Experts of a small language model: a softmax router, a variant of Muon for the experts.
Below are experts of layer 4 (counted from 0) of a mixture-of-experts language model. Rows are named router (the router's row for the expert), up (a neuron's input weights, with its number), down (a neuron's output weights, with its number) and show model dimensions 168-223. Each number is 128 + 32 x the weight over its row's rms, rounded and kept within 0 to 255. Numbers have three digits each.
Before each expert's rows: a language model's description of what the expert responds to; "comes before" lists some tokens at least twice as common just after its tokens as in all text. This comes from a sample of Wikipedia text that the model never trained on. Tokens count by the router's weight.

# expert 30
What it handles: Headings and paragraph breaks. Paragraph breaks after sentences, equals signs forming section headings like ==Etymology==, quotation marks, and dashes in year ranges like 2003–present.
comes before: "=", "\n\n", "The", "\n", "In", " The"
router:142178081106115105156157141160146099111126085109134112101071126141125178092107106101097098165116158185132081137100126178124138174087131116141115088127193132140087163143
up0:104110112119115112121117095077114154136190012085154132116122109117217150140065159134147138153115164087113151127151132115063122150147155124107093113087167121160144156117
down0:156159072089100135117184172126200096042108117149223130078125168178144092147146100097160147146140131117093133147140081087176126137150091155117120089189060147127137106096
up1:140112165166106156102179103129131088136096146127142118165157095121167076122141131166099044134162170119134098108159092121152142079090151128143073145158103176133114111125
down1:090173158148119109158131133135070132114121186121028173139110051119146111131047126105160123110142097083151116134159135116124095119145152031132152115124149061153113099133
up2:127122094119159112122109107153157130096128131121115127084142078168112122114178145098111141128167154135165075119121150201117126127190110137121081138120155155107121140139
down2:156120156123124148095186151135135117157135101087113111175128196116170123133080140116206103152078182144091131165130113103166074131101103122067180059146138219101130182125
up3:145071120108094123115119177165140091174214123122070106149170184097153120128162078167163105090109170051131105165141127164149117101103155141104123048124094138181154069108
down3:096096128150165118127189136101109163138098108175118108103073105082153120163156145097134120082157118108109143074173152130122137129163117137127109188140139147134103098147
up4:134121104171155137163095153092082086072132166117117116111136173119154039122112084125113141185135110164117080116099163125159111129123099156094063118158109099071066085140
down4:119144229123153126140129099111124161173100099113110148146143197109140132146090139101156095200144107115118128117106080096111133073132153135107129154136096175133134174146
up5:142152156134120144150165185190207155143146115076148122188145090152160154151061136146141138156061120193107132077118185135086170112163116151158046166120088132170137111122
down5:201086103118147175089125165114169160154120136127132140099093137138188120142125113142117142169142158110108162152086099110157132139136099174110121101195119139076097075099
up6:096137158200092078098094180119182158070126095071136098143115090195146103180172135104169166131121103128146133096113168147141177140161182107102124130092164133101113103124
down6:163120069161123135184149134152069146118148095108098083081132104124192150100133140164121116032101087142089081085101130086075090130094063118168103145183120146119122094089
up7:098107194141096124093130094106134101126129172092142121133029149155152038143129145185156120126150163047143107124125096116104114134076086123103143069119120128136138189152
down7:078141175157166158074104144182110111105136157130091086190122095121187109097090068090100146092129112146147144101118095083129040135158117129207107159158119051117162133193

# expert 28
What it handles: Common nouns and verbs. Everyday content words and word stems after a, to or his, such as use, support, design, match, scholar-ship, dance-s.
comes before: "s", " of", "ing", "ed", " in", " to"
router:134095101083036138147098110146144079131130151109122163145149194131142115143095169100120111117140067130090116129172192095153158136105123094136120169095133170104107116125
up0:116146146125120182128105069115071074101074132076087169121140169103186139102111160125136072145112139083081077075109150108166151145089105094099128150146154135134114172164
down0:118108098149100097085145141128153115099147097112186177151157120150096227192091092123128135176159111112175122127098119150121149132160080138100112104114114086168137102151
up1:115136097086148185111159127114099135148131083094139121174099113120110101133200166080104156170202129140102171102134120089140150122133155168157070154140179115153146124132
down1:123101098125119128096147115172133153201138141089147131105094113177140120102115181111094107145162128150146115080148163131153098118124136097148143148150134109129039086193
up2:113134184111109173141097108107131133118047203184124132146158071175136129089134102131121151132109145090144156137154113136115110115137163134158126190110120123143091140097
down2:141106129153116163091111158111152116085175138144144068169141105116145144154101152129141084145184144136153069170094102127121128167160102133124108072147210139078096146117
up3:119086157112082139115121066193174144163151133120142159114141124112144164112107143116113122107139085147111115125135169114079107138074160106160117072118139142097153153131
down3:081104175130085149118144120124142134128102100070109115096167125163084153071098150187111118137121076146101121089136144080123104125156115103117128151171125045124168036071
up4:126145105071153138096105133168124084190114165139087087105092120117150140130142162092182132123137101140099105141142173115144144136148146108222122107087134160138081143102
down4:130146166148077124168137180159133139118146110146162144108155140160142147159121177144112111116107098128122071146091169172160135127120136111143128081209146103134080130091
up5:148115177133112148119127143084155113118123099178134101178156167103162116130181114115105107151138154104119135140215137124158087079105156093088142127148129149096134110143
down5:129131155195149169095147134109120157196206154112155137082121121176141155164117140149194112090215102141145125098061127094094103119114112154170128102132123140065133131123
up6:078067072120111158116096074110167158152148184119095149104159141209102137132103154105138080153159149063126133135168128086076143125159198177142131134128094121113106113104
down6:149172110115198136192131132158149124125121122145175107164147103101106161152111078122133083062114130088157189154132099103128108136078171082136129133075115062139165095182
up7:124116071115084106132071131113104145187133104122113113132163158133169121119151169177153103135159103132096147146109123131149158155134193144146148181122093141129106089137
down7:161075143155173162124141120078127168165106153083062149115107117121146146150160113158145075143100146172146128210089169110135048129147105141125161187149099167070137128138

# expert 13
What it handles: Years and foreign bytes. Four-digit years in dates and ranges, such as 2016, 2022, 2009–2012, plus pieces of Japanese characters and transliterated foreign names.
comes before: ")", " |", "–", ":", " (", " –"
router:175179172142145154143128142105120126132127129113107160156131137135159148150104071165120137144123068079107112145113155162133096126053094095100138101136094168106131127110
up0:106119119138079096106052089124092114131108112153101171093142108132126063079181216094058104153148133144127127161200154138141148102072136091145104142169134183090141076161
down0:186148100103114130177106121120158136121125113143138120129085139098152125152072092200115078166191146182083167122186092089134129133096125158124102116082137184196207080157
up1:121145164153100109183070093116117161128112140207162228138180095135087116121139128149111113157160108161121092154130198181181132093077052097091103131156041159155162090160
down1:146080084114125131147191107185087130120106157094151150134139184157109124182128162181113127073092090096118147072126102109152157133145105113162086125140164116157145095070
up2:168141176105142107127111144090140190098101101168071132148153147170097119097138148159097156166083116177146171143186178132077115121156117154120160120111101088129060131129
down2:120161111053095135127098118144163136137116154149121214149126160114201131173054091095109142083103087191121101107154104170052153141127111152100142159172134136114074129123
up3:176125173136099163116112144109113170106091133138092167110136137152104178170111059080107121131098128121107089105165166230119145131074084099123148150144137172184112146154
down3:042136127117060125128094068131144118069171097134161120130157060179088123134140197125152135151088140089153083158091132143157095083156050147130123124213061101129138141120
up4:096110162139117122109180187157095204136103136111103178088116098135154105111116109144109154161149152166134135107125144181160122115135129127179114060133092038099155136138
down4:113126140104167095128133114054129134164102121087109112130123077156126204184161093098128187127086166146165097093162127158170096121143113174128115100187137112137140116120
up5:110120120072164113194116098160066114116128145152195181159106129108129097112162090129095125110135087153107169095154105109076173093161171090156144126111122149204142131116
down5:113107114167113106119100148134153108113157151138079117147095115090092130107134138074055154121163074187149152124097137167075096100100105133118093179105125161101160102141
up6:130132093096095099207178111094123113158151117171116192152126110146119095138131107095071112139097125170051149092135107104146162110140149110168145129171091198155136176140
down6:124144127113186094175094120085140141154127104117134079104170120098083100115222215162127110173145138102141069125111136175152103109155154124186131157170098149108183139132
up7:102111079169165081098080066171139109155124089126108109143093143134143139122146064093133120105150121115084097122137129145103165151125111157115165169098100146107149128137
down7:125130128122135119114125146103122056101064143103142154142123142175150146133106088133113099158165117124142112194105180150106156201169137154135166107132094144140106083136

# expert 24
What it handles: Common nouns after the. Common nouns and plural s after the or his, often in sports and geography, such as team, region, League, years, season.
comes before: " of", ".", ",", " and", " in", "'"
router:102090108096127118105094114121108091075193139135149112153077108121129181135150144095083172105177123052192149134123084102135136108202120143116127137133117101103157155116
up0:153099102061120068108167178086101130147183139148082130148185117115137146118151090129143153139104119162169111167177113116119116112158098080146088095114129063067126125100
down0:151097145138136117142112059137121132080061165113130112147114098168143199142110087100157116118052181155112135131162122150134176129131127117169165141086089165090116126131
up1:157124192127106116123089121144156102150086130135066158149153165093161143083124099088124099105123098157125099139125117078120166202178125160137156118120100125123134161025
down1:095120151094118154144145088124100153145072153089114163093131083097066106111127102118104104107126148134128070115181105107107146107112133124130094179100171103127153088159
up2:088124134107153129167105105153121072124074145110082119115095182107063104138132095171129122164161068064187182053124150114143139151111146127126170128170115130147156086108
down2:153099234072144168179111070126108157166162141121101102129168121119146185151077130122160145105099195162090119086143086117088160138131102140181148078113092068121064144157
up3:083109171128162103133105116134115123182063176189080144089144123174100207112153173095123172125159112055177156133174076141150160122134134161129144151138085117142119132041
down3:106096137101138155162134152154191155139117118152118180060131178154122156101095104140122126164131115110081120127170133191152115202164171143127153155078097093174053089162
up4:079192201129100095169105108137122190097086146119109110149103094098096145154104142155106101096178122121135113183116096091145000093120051082112145121108088063127084177091
down4:165101093153089155137210178125160125166077184126108106122115124190138123136127192141128092131169132103044165133090141138144142077138185101135102099086151113185150116141
up5:145133108066096119131137084105199174172123121138107136128129141142123131156073092084137177167076094095142136164116182112104121132140140158163153133122168104122153145000
down5:136125103115193097068135136121105103139119121122154086135072092114120108088138130147110078165128111074138139118155186119130191174174178148130091110098152164144118109113
up6:090103094116158108156161106083136175141093116143066113142128169116153128134169107111101111089099135147103110131088109094109118096120169093113156125145157100160159141141
down6:087135055113077100173122116112149134130101097061157132142134094133137058097121139110108151113152149103141143066139167140090141140157132074139135132107105111140101147137
up7:081106152134079091132098078107150118113164110162129154122100095085097149167130211065108146174073114127153143123120065156136195152107160178116127151153143148087131114118
down7:078140058110150129121183093143110164100064102115135109096121122148155119127083160118182107142117156089068113104117139177123158062140126146144126105136117122112110085113

# expert 20
What it handles: Name and compound pieces. Pieces inside proper names and compounds, such as -ing in Helsingborg or Branding, plus title nouns like Street, Road, School, Battle.
comes before: ",", " of", " and", "s", " (", " in"
router:095111141149128095127146181141142121151219120131159128106121094140177159153194116186113175113132086101059234152120169102169138153117141135158159077121162176132129125143
up0:141139119139124120070124109169120092113090135141111137175148102093052100156110097155203142176097140110142108132079196127143085162122155105143109116099115139142080089110
down0:151137163121150130133087098175118092124138158133176124149135156105138139146178215143070032115203099131153148106152068148130151098109127138097137152211146096124117095179
up1:107178150082136075103157146101135134158095140164065110136111118136170095111091104190142082152146094125144076097098131135136098049090184116134131129122134116121131134172
down1:162185099170164168107155189081139117134159152177145173108086180104180075118160141136111171092126131145105129135089130087138110151147077106122164111138139166191089100092
up2:120113136106128066079126149116154100129134148129128125188085109123126113121161121151175098151154104092058174133124160095147184118148119122147134155198135188165104142141
down2:134138136136147122214138150150072088176069133131101149084144164143131193164086149108070103144105144129171167109133108126077110157120142196122158070113162152111147157138
up3:087164076108195088074096123130079122149169093066138115144118103179138101115197125158154145131183110096109154124150143141138161071072186124107126117082122139115073193086
down3:079142115102140155148065192151163127125177135185142101103201168151141099148116114125085182129165118139153085102107135107148172146111127192116132077157117091114167100171
up4:181161157183103053089100141144118196062148103203138115112156149113065153121103186171133125139116146082130074130109152126132136114125104138132143152079243090167179116099
down4:094139134095066149155145105096143172092128180156096152219152178089144142164067085137155141135155121165105099114147121142049129121108132152158146155157145079110073144187
up5:143158173131138047174104120067150149114128172104121133125136058147208153118162171131141193092085146158100126126116115164111133137152175147199098111136128110141163124111
down5:109080105136095139179125174161117063112162162054143162082136132163062099141140155101133160127120110147174146082131139167162163147110115154136127132146154109186081153057
up6:189154088142197128129143120096145076097081133180116111195114124106166157138189166107151177155133095112126113077106210165145146099108117127112066153111156181157181132108
down6:054120087158089141144119130163146159136099107125113114018107085172139119067083166085081089108100139161130190217204081110155149117213167141107117152168147138150069138132
up7:165134084156120082072189136090084156116130154192109166113156100179172137186162136158066168171145059114108164138159096128136144180122129139118138107163125072083138139138
down7:133108123097163105148105154107103155072107175118066055139172137102115133198117113138118127120100099110160111099173128110122113088097144114102121130041084167154111138100

# expert 22
What it handles: American places and numbers. US states and nationality words like Texas, American, United States and Netherlands, and trailing digits of money amounts, percentages and coordinates.
comes before: " |", ",", ".", ")", "–", " States"
router:149164159154118110138091117110088180093132107123139152135137132146173061099152134137149159136154140146091120134062091121167121115112107138102142097077098144079110123142
up0:117094144135169123100080129130138126150129094125127160199115088189183095165117154106137189167119115106125148127183126078075114090085086158159141160179133100087135151105
down0:107098167143140155130107128129187166095146077146178088145125159159068094131129079084175062096128095100118181189060069044085114125161107136110082088157150162103215140128
up1:175117178137187187079100132146099167130159174153111084120113119132075067144177101110168110191134129128159118150147066140091153115149124153152204141182129162130150140076
down1:168149141143153131084170157121140139062088154132151105114097225122125134156180152139158151149127171130124179119159084059180126157147124140141136149173132146157175109129
up2:118124144104172119043100135152175113193091128119133161162087113117117104109138180146122127122099134162075086115137132105138128162129110138208154139068106151103127163160
down2:134084081131094099135112109137138141192085151135167097145100125100162108203166145118105115116159160119158140119129142077116146090118073119144081147120086145089118113131
up3:150129155128142135084092062143108181123087081186119113091073079132150123212108177085153183158103100143147168140127136132119180117147139121152163103172102143125153130093
down3:139137105128068136041156112114118144174162113101141129143143148081186088149123154117180178121143140100106097121117143164130182090084138087157114127123102155101147108130
up4:118155149165102122119139089126122171116146166118113127128139109138140198048126149094104152162162110156095154139189120134042132158189063098114102069105135062221134178108
down4:163117093151142062129141132112183171114118144094150195110153105054124057150100096100066130201075128115105099134082116129155131162125140124177180157143092131082136120169
up5:115105103150107140104076057092148118156108092164126110172132091119102089114093141115087211157139083155124135163125119126170182121175193106121123104142189124078161162137
down5:144184131080156061159148194172119129054138132094149177108068167205129085099118156145119096154126109129147107118122119089116130088117100167088121153124130199129118164117
up6:119147161112158157165114164151112154066081071064090147166136115055194134153073078175145135156104121116115163127109212103099116120151111117121117132148183132182190155072
down6:130155128091074135146145124132083137104149164117142111115099164157135090179133113155048075091100108129186126112178152149209121106092143108162185111204105106089136065116
up7:207127138076171116069114160131129091141065127126154127131120054101127133123135167119158154177068167130126163123153079109107152167163114094123140158174111095169116147135
down7:152116121098158106086134160120102206135198078146193134165143105124107134154129124040165135126092139133142132123130122104128115133160155054129155151132120142159084184104

# expert 7
What it handles: Table and infobox cells. Table cells and infobox fields in election, sports and route tables: blank cells, bare numbers, and labels like Location, Website, Votes, Majority.
comes before: " |", "|", ":", ";", ".", "–"
router:133151157128045125108188089149128120114127164188086093171104103162133126133157098102145121134129181070144142151127050156089130106143087093073125137193111153086157112132
up0:137134092126060164080126133164126195074163081161117123093087096115148141102058122129089104101101128139126092107144124151127129168071135061102133161137129103067182184100
down0:177141174105187109121112146096114108113090210120176115107102105156102143203084173115164176081084083159124125080197074113158116164150169133126129120179133119126024115146
up1:138159121108127155112109149151140113049185064138081055189087146194122119152152190156120139176127111147077203123129099149129136115096119136154113161143168142082148083091
down1:161121148111103130112117161112127115129134148100107158070097129078171162113150080146143130081137116133092065209135121098159150211120120137129078143173154098178094186192
up2:099123132097090113083169120111112146201139142138153156108088094132174131198147152154116104168112173148159179083106127173132144138131109099130115176063133124128103151128
down2:194096102092094121116154133127156140134143134132138162143073163131121121150087100150138152109133121163138134174078177039130094193099121112144163106136104149108096104065
up3:131048130065158154152086158153154123123152121164142112166128152177137108145135202179161110148146175109132184156102069109052183116119098152153172128126116145174163133136
down3:151156126154102134147141119120154121122076135074136084145046118108116174146068158116130137137139083103110070160126157091099104113077123128151196121133169086146115170117
up4:183111125142082133162108118183147192156111150143162114092127088149145118178142171107124175082126141145102196117111122164184102079195167114098135087172104109123093103096
down4:096136153162157100177125129104191056074070146134124145136068131149118122134127191108141166060118084117109108109182170161096163139134092148144102156082122162117126104098
up5:162090154140094150053094154166177159124163187162092118143133153167129093116160078125118169069104170135135108098071121129135164144154136127093178094148152144130142181134
down5:069207127157048091177142152113135114128124091111099081135070094110102141181103109134104146110122135158117090116145136107195155189170098126107159179036120096136076126099
up6:098109143112082149172104139177092101134111173153112066162087074114152144123157109181157068170158122099202156108202161125138194113141117125172099105122116126094157123132
down6:100134143136104081114095184106109098120082130112126114142161140133151118166139124158097160179125166196157103124091098161112119115155133122138128201107156114138115142137
up7:098155094117099116087118127050113119154138159143118130106115131131176102091120180124129136181136114098099152044124112085133122115158145140154175101117127113135138128105
down7:128148108081137133099128131136106121145152115144146126111166128095128163124113153081125173095132174090114110106117128051173153134102086171155136148134060118184145131110

# expert 4
What it handles: Prepositions and auxiliaries. Function words after a noun or comma that open a phrase, mostly in, with, during, when, and auxiliaries has, had, was.
comes before: " the", " a", " he", " been", " his", " it"
router:155119158178077120113132123122067133093125147088152123141163140114144120134160156109131088126163109190164106075158158135096146152139125174163080225116087133152148130132
up0:134074144149125131095139173066128109120155154141152151082098150054108078114163111102111102134132143135106165121139114101066101120096112159136077125083092103108204126110
down0:073102096096129132156156110127124168093078105163179082095139133169133125134111071167092131158164087116144133127078132065153115181153164116162147133135083129174150154150
up1:142153110075114139109158086132146115197159121167175162174095150144145121142139135160163130093119116184141122172167105106090129115127113068140103133107103180166126089122
down1:102062144125140092149038116167137089144196096106104113156092151120100158101104129115123129187184089103073113114153129182185098131189106127162148111137145082131140107153
up2:121047165131095097075117183109090185129103146105141126118096147049102130151146138162132111228137118137132149159145072129055087133146107139117124151138122090107121128108
down2:066162128140137105144155108086121126094121126088157102121150095172100126062066120073177125088107076152126130177124169109206140085192160137149130098129049103085149160154
up3:135110098106140134094210092176124125120133150114103150142157086135142141170119169139089110182181158172162125107157125098109173144153104138118135155093083084113093117148
down3:080114120140149117153175162197116164120188117121126161127136109087168125100143136167175093074058084118119136107064165145169144119202139109117132169125118125108130152078
up4:050126164122141083131132152169101102149073127108112098094108085114110152155179129095147123148166139155079130121170174141161111145126111115148100114068143121166100100125
down4:052138160119112112146101186142126116135080106166170085120105137133112114040175203091122104146095083119199101098116142081180195109159141118117154158150144102140125121163
up5:131102124109120106148093131136157167087136123140171098166121068092123068067115146120100091118142057130106116120145115119123068113156163126131130145121187121162162114184
down5:068138121167108121197150113181072073118112102105099125125140116185134094145158138075154150116193202115150117112054171124185118174154119120096143043111091125131101098157
up6:101117192094147131094151141111109123120077096092072109136130078116169145126078142159143102112075110127147150161106073188112134191115099180162108112115136099217239100119
down6:098189079137109050136125106112166124159196146150087097070143144110148096110113137109171159136174117089098096109107200134137142137147147156136154135077149060093184135148
up7:154116144106110155127173138189140087120193126098127097100106159172127154147152097197082095201130118164157115131110137118076072172122130132183077125096092154117105182132
down7:098107138132111033132064099091129116161140092153218132176077152124122167106099143145115118119089090073149189172162158111142158102101157081125126161077123115131139141152

# expert 12
What it handles: Sentence periods and apostrophes. Periods ending sentences or abbreviations, possessive apostrophes as in Healy's, plus two-digit numbers like 18, 35, 75 in running text.
comes before: "\n\n", " The", "s", " In", " He", " It"
router:137105167167182131158145072132113103077215112105170187152108116135101124117174100167094105135131121083100126087114122193169112138128077168137157120158149118120078092137
up0:182123100114115093155153177165119126171194125147118082190077113115118149116144169120100173142092140077152126095116182141151175091115108100085055109099179135108085071103
down0:127165111091143151126174138109162165112099251153087076120159136159114156100096146111092193108119146104146125128183108127145121146135128147032162091126077100129093143109
up1:143118133114164108097136132077145153100131116159124119127119127164093145116108141119134145111148093184065155114099147126060121147136128160146072065135156071108097119128
down1:136112174174149146203150078106156152118153089123136145101113107145088099129086112160130092154090114124124094106216152164114116135130164117168096237145154081099135149129
up2:108126125102136142142133145129101120122150049142179166133173091136164158074133058110144135166096084107099155126190151149114079133092170137122157111132126115116136119092
down2:150187127168172158165179096127111119169172118154104098197112128119128212130121197139160071107160111144086119175131082153126124201114088097153125113154157099107130148136
up3:137136142147138142092105108126058130106157154105104091160112181123181100121079064130149085131184144084154110153134144134193096138090098152168116035120136108079140096147
down3:158091178099184113164096210112134165158143134140122162096146154113191112104107069080115126153136205035129091048148113096108152148158205141173113095107145109128101130152
up4:127119111136104105162081140124158165149133107114103150179093159103145132104105149096130149192120113100156102151149112091140123115116137082144141106118122153056175128133
down4:151099156180106183096144170148108125161122132070165162144120125127105121118152123104144124153134164105171082117094086148137101157096159096084125107123124126133080107126
up5:109133126151099098118139149155114129109100182184141155072172110136092146091184098121118167118096132105116145134121169125138115130088103117201097114150140098110113096174
down5:165096145088219133102105132080075165152137122083088071152148154148108153167138119090102093148175110125072163151102080095160103143138124139101138131111147104065169108130
up6:107163121188146149157172111181134125165116099094162181080106113133066163152120112130199114092153131110150156110166078088142098133146143140121162016105079126157080186133
down6:108068167153130145126173121142099122117167130083118120130116071082092123135126104140105091124130070098068110113138130122162122119181139131123105153129127123117153118135
up7:142093150126140052107114133132124140124125175125141085178122135078140091098102063121123108089219122128156173128111154117167115101065131133170132131181162124105139067092
down7:161186116132230184115084111099137161142137136145117095136128154147133167132084138105168139133087121170122135147129132116164094153108099150154140139072129192147149178088

# expert 8
What it handles: Word-final suffixes, locatives. Final word pieces like -l, -ly, -ing, -ed, -al closing a split word, plus place words at, near, north, around.
comes before: " the", " to", " in", " and", " by", " that"
router:150206056129178149086147142140144121101104148144121147170123110161110162129181169158115152096130202209151113092135133068158141146143136112075095125133105148203090128158
up0:211093103100127110102125036182122157110183143186113099187140082108128181090079172158163093151202149174121091148118136140138143162086136085173110174139107211133091103122
down0:128176091097113163137122160142144173164136122120130195102093153125106168121186113113108131108107094111167133126129119112185109157118102181131140199140159122152121101090
up1:148169131106145179118168087163113073142121146109110184159058166064101129099101060140142114156098088138157145097120174148122133075185112176150140130114095088091076148132
down1:129104112077141102105083144143154158146101134127137143145118110078156158139159108087134185086123098104169105101104153077083126149142053210133098119138081095111132188104
up2:047105110153096147097188117135111163123103166093113116085066115152133141085190184138132100146052151075144119104105110155099128136171095137044143102107106161113160159132
down2:168161116093140152179114182127145108147145123113066169181066151138187115116146088089159107131170109098123100112122119150161159167111131048188178134116110134106163170127
up3:147163102144192106133153117138089136137154168087116130132104089102166106127216125181083145153087103126117160084117119165144123194123141134110143124096163145176128109112
down3:097103157131134104153084148151162082130142158149166171086161128106121065112096108073087156135164123103138135143182090195178130122127110103147124130104100113148129118089
up4:186104132149127092137165114191061087096092060143153134138136135076132069072151148127126114095115157116130117157126120155099104133157111143172073120127107088109149133138
down4:153102129185161138128172088159118102175199108131077163123060075073103119172124136146153100107134163187146172172108183127146154110131142099167129167055166128092097119154
up5:119129098108096223069088085118142110108117133103132119053081186165123205131131146120143116110138158162118107077109130110188127072131106096138114156135126112125105124110
down5:178126147121109086156129124151136151143199138178138142117146151124184121141111041153120113121126163129116121211081127134123119142136158115105113124105060144117154120125
up6:166130094113126104069175096088152089126119170126104166137169114158122159160103168129142132097093146168113140067085169179135125162146176097094117111173169124137128160143
down6:061154150127170156173104105120191098171097117099145090134129163093074092138142108086119111119092075121123128081142176093114116064086116142089091157127082140077137086107
up7:114146130135103063114162085166128104156171146109139202152153133151194112175132161162170140117178097115095153159181127105148076123087171149115102124156145109128105170068
down7:161110126150117126095133114090126163192147058086118049113164133099122130110128126134166150083115212117129098152120134117158132154112182122122137143121097086132129168170

# expert 5
What it handles: Verbs and infinitive to. Auxiliaries, copulas and infinitival to after a subject or "was", such as was, had been, would, not, can, to be.
comes before: " a", " the", " to", " be", " in", " not"
router:162106182137147095141033157085180119129140145133109155168121151119113160152109190095167095108152126151154114102130111139081148166106144113128112118192109115160194157144
up0:105127136187170157093138201145151171176202102108150091147124089152158135130129145141108144100190127177130101072106138156126123121125112119177085134115124139168138133148
down0:117167130048063097155173144125161162151182133160133113091115098106159094095077116069140142086176124096060110150182087124160181118120159106101114185145081151138160145127
up1:148136093140166101087100188153142144132148100100071146171163166128079103179112064154144188158102065097120156105174128175151159092118153147137124121140135053085158135128
down1:105159079133116139146169187131142109070151110135113224119142112175104133126107179195161157176113091126173184116177121074153117160185100072106140084148165115123129164136
up2:080141126096122160171169143125120181186103139095098114105072114117109107135062078109105151145067088149110140091111133156182176141159118130139071082171100128184119094138
down2:141103187166112164091106095129171081164109116107141133140061127104158176122140088107121106130119058093069077157173079102074128139174177136068091177164119038124176121147
up3:142119134171079108147151102126102116135123120100146134124132145145150123059139156084101122082104209154095053093086192180133101083156109160138200113173135170112132129172
down3:134090067084223161140165160105139111143166149080066129126126084131178199085138142117121172174178122090111082083178135152163137165126099152138094171108149143165132088126
up4:131124138166188194121107087036112152078128165180123170173129085133137129114122147105090102157115094036132128116089152105151138092142111135125110148149131171125186138154
down4:176102158129119137146112132117088080143128110101126146182189113132123171146159084108038109126142173185171069112072171090119053130130160177099136123143117106140135142091
up5:165095186162158129129109103115124140133100119110101168157092138163070176082142160125169106168122110126066136105116177174071099125119145152128121135120197100129177086093
down5:051113143127175147103156049097127138154133155131171136139059194152169158119115133113135173154124130101115140104162111168088101127171110111136134214122134144139059127171
up6:125135153125108150107161159138151069139135098091101076154144156154138119124125133168123108134123125101134092094126150183074158122153175116139107095113172147148240114089
down6:094153083110100114133118081118129111170119106107009141096077134141092115105110142101092145179197142161115135137143122101132116098211082170109070116136115105096158134163
up7:124087122095209138135126164122137090154102151173090109087083118163120131132110171134129132145067123156154202124131132128098198127137014169199179128124078080065187152108
down7:107136170106122111122113128113133110054122132125132134134128148085154099151198154123142155148126094092128073091123139122155137090094129016077112113140103071180156058077

# expert 9
What it handles: Line breaks and numbers. Line breaks ending table rows or infobox lines, and small numbers or number words in tables and lists, such as 3, 12, two.
comes before: "-", "|", " |", "–", " -", "}"
router:122114122125124149135097110134125139128096081156118159124143050190172041088193100130165127135166146145157119179136091175136062116150156139130110140114081117152088143064
up0:137211178142143165059154059133100113116138173111118184110131141154093115065095128096141192103159123110112107148108175081156080130118164119146139129162113147156103137202
down0:108122151112123071126103121092155097158109161083120159119087143190158143121129104109132143124156160111165180079164106076103142094112129060120139124125095101132165117151
up1:100107141154174148194124159081132161105138190135139112080097127184168126153182129130118073094098127102136131127109154127171083083152179127158092113110108121131156191108
down1:065115094107133128074141128108179151129101121140126138116071190093100096117098136136184099109062112098135168094178167094136106160098107131098114142119075171142153141127
up2:115099124103141147132135083151131096072159148168071103173165089178058147145157144095083090110126139111147162139150117114119061168137156137157126219095101131131113142105
down2:144065158110142168125087165117164152141068083126127098148121199059122135058115092187156109110135087131126087127093157111139103123146156110112094144151146123116127162170
up3:091170089151115135100130119142137109152125065174110115113121122141140129094145095107153124118148131068149164101146188206134126101136119152110111129168152162094140151115
down3:067100138155114116145145171124166120106101135049112112141159112156107062138104123173091158105108148152066129145099128081150081152184116155132123064113132136130131109149
up4:186138120054108117136127108146109075054124132136090121135187154123114109125103155133164169148096132157129181131152127166117125140172152103090157127099116151174120146188
down4:153113191113130133141147079088115128096111196078207106166130113106115136087068151110138158110108103116155142078128110064183132115082115123158136113158141107045155074116
up5:123094099101079097145161123158137116095157123110163117125135129142141089157142115096158155134135196137103110096128164074159054151165116130121100155106114142122084153161
down5:132124175174140160149114096044133167099082120104089152199166120112101140126128108149123147134085065085098191044175073170119111118157121177127089114120126108127178118093
up6:114116141140155101140124088074115147084168130176119146153051099142145139123107154193163114110122190094128089164124134180112069127044085103146177099195168165066128163103
down6:101087109127147110115099105146185182103168123070186137140161140127167093105120099122112107182168156161098147147150109150119123159155125097127077150056085081109122124195
up7:117142082128143121103131141140109108116093110181116177099104144061112095096173119133159097117111137192109167164139125177085147042070122127131119106063179142114120122114
down7:157111135138176082163143131129134203104152248073138102149102156112127074080120160092130126137075118095124156142132114143150117100191112080152176147165095122144136124110